config = dict(
    n_layer=12,
    d_model=320,
    n_experts=48,
    experts_per_token=4,
    d_expert=80,
    d_shared_expert=0,
    activation='tanh_gelu',
    moe_layers=[0, 2, 4, 6, 8, 10],
    router_score='softmax',
    normalize_top_k=False,
    routed_scale=1.0,
    balance_loss=0.00545,
    balance_bias=False,
    router_z_loss=0.001,
    init_std_router=0.0228,
    lr_router=0.00108,
    vocab_size=2048,
    norm='layernorm',
    norm_eps=1e-06,
    tie_embeddings=True,
    optimizer='muon',
    lr=0.0143,
    beta1=0.95,
    batch_tokens=65536,
    seq_len=384,
    train_tokens=229500000,
    steps=3502,
    dataset='wikipedia_en',
)
Below are experts of layer 4 (counted from 0) of a mixture-of-experts language model. Rows are named router (the router's row for the expert) and show model dimensions 160-239. Each number is 50 + 15 x the weight over its row's rms, rounded and kept within 0 to 99.
After each expert's rows: "mostly gets" lists some tokens that are sent to it at least half of the time. This comes from a sample of Wikipedia text that the model never trained on.

# expert 3
router:11 38 47 60 54 38 52 72 50 46 71 51 50 78 61 69 46 90 49 56 38 49 54 42 49 49 48 37 36 44 41 44 64 51 40 50 37 63 36 72 62 50 53 65 41 42 70 37 35 32 81 52 31 63 31 41 43 64 63 75 65 81 55 62 51 28 31 88 42 09 84 27 36 51 61 49 36 72 57 47
mostly gets: " no", " some", " so", " more", " such", " most"

# expert 5
router:42 50 76 45 64 18 56 75 12 34 71 46 60 68 48 77 29 61 53 65 39 63 64 63 52 47 45 45 59 44 27 69 51 62 14 40 28 56 52 70 33 48 40 50 48 68 71 27 42 32 42 59 44 58 47 30 47 56 52 79 37 46 42 60 57 48 46 52 52 69 45 39 36 84 75 62 36 39 53 56
mostly gets: " Location", " Louis", " &", "ook", " James", " Michael"

# expert 24
router:35 59 53 37 50 41 66 40 34 42 48 59 26 63 58 73 20 56 54 74 50 55 61 28 58 54 39 70 83 23 56 40 73 74 61 48 41 60 66 66 48 87 55 68 57 70 52 66 59 36 70 56 39 47 38 46 50 52 72 50 28 77 83 53 53 56 59 59 69 53 46 53 36 52 63 35 43 53 69 56
mostly gets: "na", "bor", "no", "gra", "ti", "our"

# expert 17
router:45 36 48 42 65 47 63 51 36 50 64 31 40 46 59 65 25 58 63 36 47 53 62 35 60 43 52 39 63 04 29 35 22 58 58 46 57 59 31 39 68 65 66 60 56 60 43 29 35 35 59 62 44 68 26 46 43 50 77 99 54 50 55 66 49 50 54 96 52 66 66 60 38 75 69 44 59 77 74 52
mostly gets: "p", " dis", " pre", " re", " comp", " later"

# expert 44
router:37 59 59 28 44 39 52 92 48 58 54 22 49 65 60 69 50 85 65 37 55 65 42 31 44 44 50 61 38 33 36 39 43 63 33 43 31 68 44 59 60 54 14 74 41 71 52 50 46 51 53 67 43 45 08 68 43 58 70 79 59 54 54 75 66 42 47 54 35 49 66 29 33 37 53 33 25 60 79 40
mostly gets: "iv", "′", "–1", "–19", "–20", "″"

# expert 9
router:13 48 77 26 62 33 46 72 54 57 49 54 50 43 64 81 42 58 69 64 47 50 45 45 56 38 43 55 53 43 63 36 63 69 45 38 32 59 53 61 49 80 67 56 40 45 57 43 14 26 73 54 24 56 18 54 47 53 56 53 77 90 51 84 58 26 33 68 55 42 43 25 38 50 67 52 35 57 67 45
mostly gets: " Ko", "ć", " Si", " Ni", " Z", " Mi"

# expert 38
router:39 39 43 57 69 45 39 42 56 44 35 50 72 50 50 44 28 55 63 40 28 53 52 47 96 51 54 45 49 38 47 61 80 40 58 48 54 61 33 64 31 60 41 68 64 59 44 56 25 36 71 59 31 49 36 59 40 50 62 45 57 69 50 53 71 29 55 90 82 59 67 24 44 44 47 36 49 46 40 65
mostly gets: " p", " pro", " ex", " con", " dis", " la"

# expert 32
router:57 55 72 42 52 30 64 43 57 20 76 26 64 82 40 64 48 81 68 70 34 52 79 54 56 38 54 58 38 50 58 49 85 49 31 52 27 59 35 68 73 52 57 47 38 71 64 43 22 34 44 50 28 42 33 58 40 54 49 66 52 74 62 70 66 44 21 54 53 53 70 31 38 61 60 53 38 64 38 49
mostly gets: "M", "S", "T", "I", "H", "G"

# expert 8
router:21 59 77 24 82 43 63 67 44 37 53 47 36 59 64 74 26 61 47 68 66 48 50 42 57 23 38 42 33 35 66 19 64 64 52 42 29 53 42 60 46 51 59 61 37 65 45 30 24 27 66 41 38 47 29 56 41 55 62 46 64 71 67 61 69 40 41 71 52 43 56 28 36 57 51 36 34 69 62 42
mostly gets: "/", "^{", "{", "+", "_", "---|---|---|---|"

# expert 0
router:42 25 50 51 68 66 55 44 47 40 69 46 65 76 41 68 33 54 51 41 42 60 80 57 61 81 39 78 52 44 47 39 69 65 23 40 59 58 56 52 44 71 32 47 48 58 41 55 66 33 85 55 41 46 51 50 24 51 62 38 55 67 69 60 61 50 72 49 72 53 48 48 42 49 46 40 53 61 51 58
mostly gets: "land", "way", "ade", " States", "lin", "air"

# expert 19
router:45 43 47 43 60 39 35 62 43 55 68 39 56 55 60 72 36 68 61 79 67 80 77 17 70 50 55 69 48 50 53 29 79 60 60 51 43 72 49 57 56 53 42 46 63 56 72 46 63 53 66 70 43 66 16 59 45 71 82 42 57 72 64 76 46 41 56 56 69 32 70 35 38 46 68 23 39 40 38 47
mostly gets: "sh", " Sh", "j", "m", "h", "gh"

# expert 31
router:25 64 45 51 29 54 51 63 35 26 49 00 47 46 81 84 55 72 48 47 19 65 78 39 80 55 49 39 62 47 50 44 57 51 61 34 55 69 49 70 41 51 51 47 65 54 65 24 24 59 75 74 43 69 34 61 25 53 60 46 59 85 40 68 74 38 50 49 34 14 73 23 35 53 51 37 42 62 64 61
mostly gets: "ist", "mb", " She", "cc", " V", "pi"

# expert 11
router:50 39 67 33 59 60 59 64 25 31 67 42 61 55 51 46 44 67 68 59 33 56 59 32 74 54 35 39 77 48 61 73 66 62 17 41 31 47 69 53 59 53 22 59 68 56 60 63 54 35 45 46 34 53 62 49 34 54 64 46 62 71 31 58 54 45 41 50 58 60 52 32 40 99 43 52 21 76 69 79
mostly gets: "•", "′", "†", "″", " County", " Location"

# expert 18
router:32 46 76 50 92 57 54 61 36 36 48 57 50 67 58 49 59 72 45 40 30 52 64 31 61 44 55 41 29 52 37 28 61 65 38 48 43 54 32 73 55 33 33 73 48 42 70 58 57 13 64 43 49 41 40 20 62 51 56 47 92 67 72 56 66 42 48 53 60 51 53 17 42 41 53 42 52 55 67 73
mostly gets: "^{2}", "′", "″", "​", "Species", "†"

# expert 7
router:17 27 50 67 52 61 67 67 33 61 81 51 30 68 69 72 44 63 63 50 51 66 85 60 83 59 37 73 43 25 62 57 69 79 34 39 46 78 45 55 51 72 33 70 63 94 56 54 63 55 72 56 30 40 61 65 34 46 58 44 34 80 26 75 42 42 48 51 73 61 59 44 46 53 71 33 41 57 58 44
mostly gets: "ar", "ary", " Ar", " Bar", " Star", " Char"

# expert 2
router:36 54 33 58 69 71 42 52 47 44 65 32 51 51 51 47 51 39 59 44 33 56 54 42 68 37 47 54 61 54 39 44 54 51 43 25 45 54 52 54 59 68 53 62 52 67 54 44 33 24 46 57 38 45 49 51 62 48 66 77 80 71 25 70 50 28 54 64 20 29 54 49 36 63 58 59 23 49 48 80
mostly gets: "on", " it", " Con", "ron", " he", " Tom"

# expert 46
router:25 56 48 57 65 49 44 37 62 41 86 54 51 46 56 53 33 44 57 49 61 66 53 47 71 47 45 73 94 00 61 22 60 67 43 43 49 60 67 64 43 49 59 57 66 60 50 52 23 49 77 46 31 69 20 31 60 50 72 76 52 82 50 62 39 28 58 51 59 44 37 47 35 65 41 45 17 67 50 50
mostly gets: "ir", " El", " Cha", " Bel", " Air", " Ar"

# expert 16
router:53 49 68 32 75 35 58 39 53 17 52 24 75 64 57 52 41 56 72 60 30 51 51 49 78 62 35 73 63 48 47 70 46 82 27 51 24 64 40 58 51 66 35 56 41 54 70 47 20 30 39 64 33 59 57 66 65 52 57 54 37 99 47 53 51 44 48 75 52 36 68 40 42 60 40 45 36 76 49 44
mostly gets: " \"", "\"", " (19", "(", "$", " I"

# expert 41
router:48 42 52 45 47 45 53 71 23 21 45 51 64 43 59 38 45 64 45 53 43 50 43 06 53 71 67 48 57 33 56 70 84 71 24 46 31 59 41 74 54 75 55 57 36 61 52 61 28 48 56 57 41 44 33 45 29 57 59 58 39 80 36 60 85 36 43 78 73 49 65 42 39 57 59 32 44 66 62 43
mostly gets: "gu", " un", " inter", " Un", " Gu", " per"

# expert 20
router:35 49 51 60 47 30 47 47 35 33 62 38 54 83 64 55 39 75 57 51 11 39 56 42 54 58 50 61 42 40 57 34 53 75 31 33 44 59 77 72 65 43 24 50 34 99 37 40 17 45 53 63 30 50 35 40 36 60 48 61 54 67 34 50 42 32 23 58 32 29 71 32 40 59 63 40 63 34 60 49
mostly gets: " New", " Su", " Win", " Wal", " El", " September"

# expert 6
router:46 49 49 44 57 32 56 46 18 31 60 32 55 94 49 63 40 65 50 76 49 34 86 59 62 36 52 55 86 44 63 40 62 52 36 49 19 62 59 58 80 33 45 59 44 99 52 37 23 40 35 51 39 52 37 49 49 65 58 48 32 49 39 63 74 32 41 82 75 47 61 41 44 45 36 35 52 54 49 51
mostly gets: "l", "B", "O", " L", "Y", "&"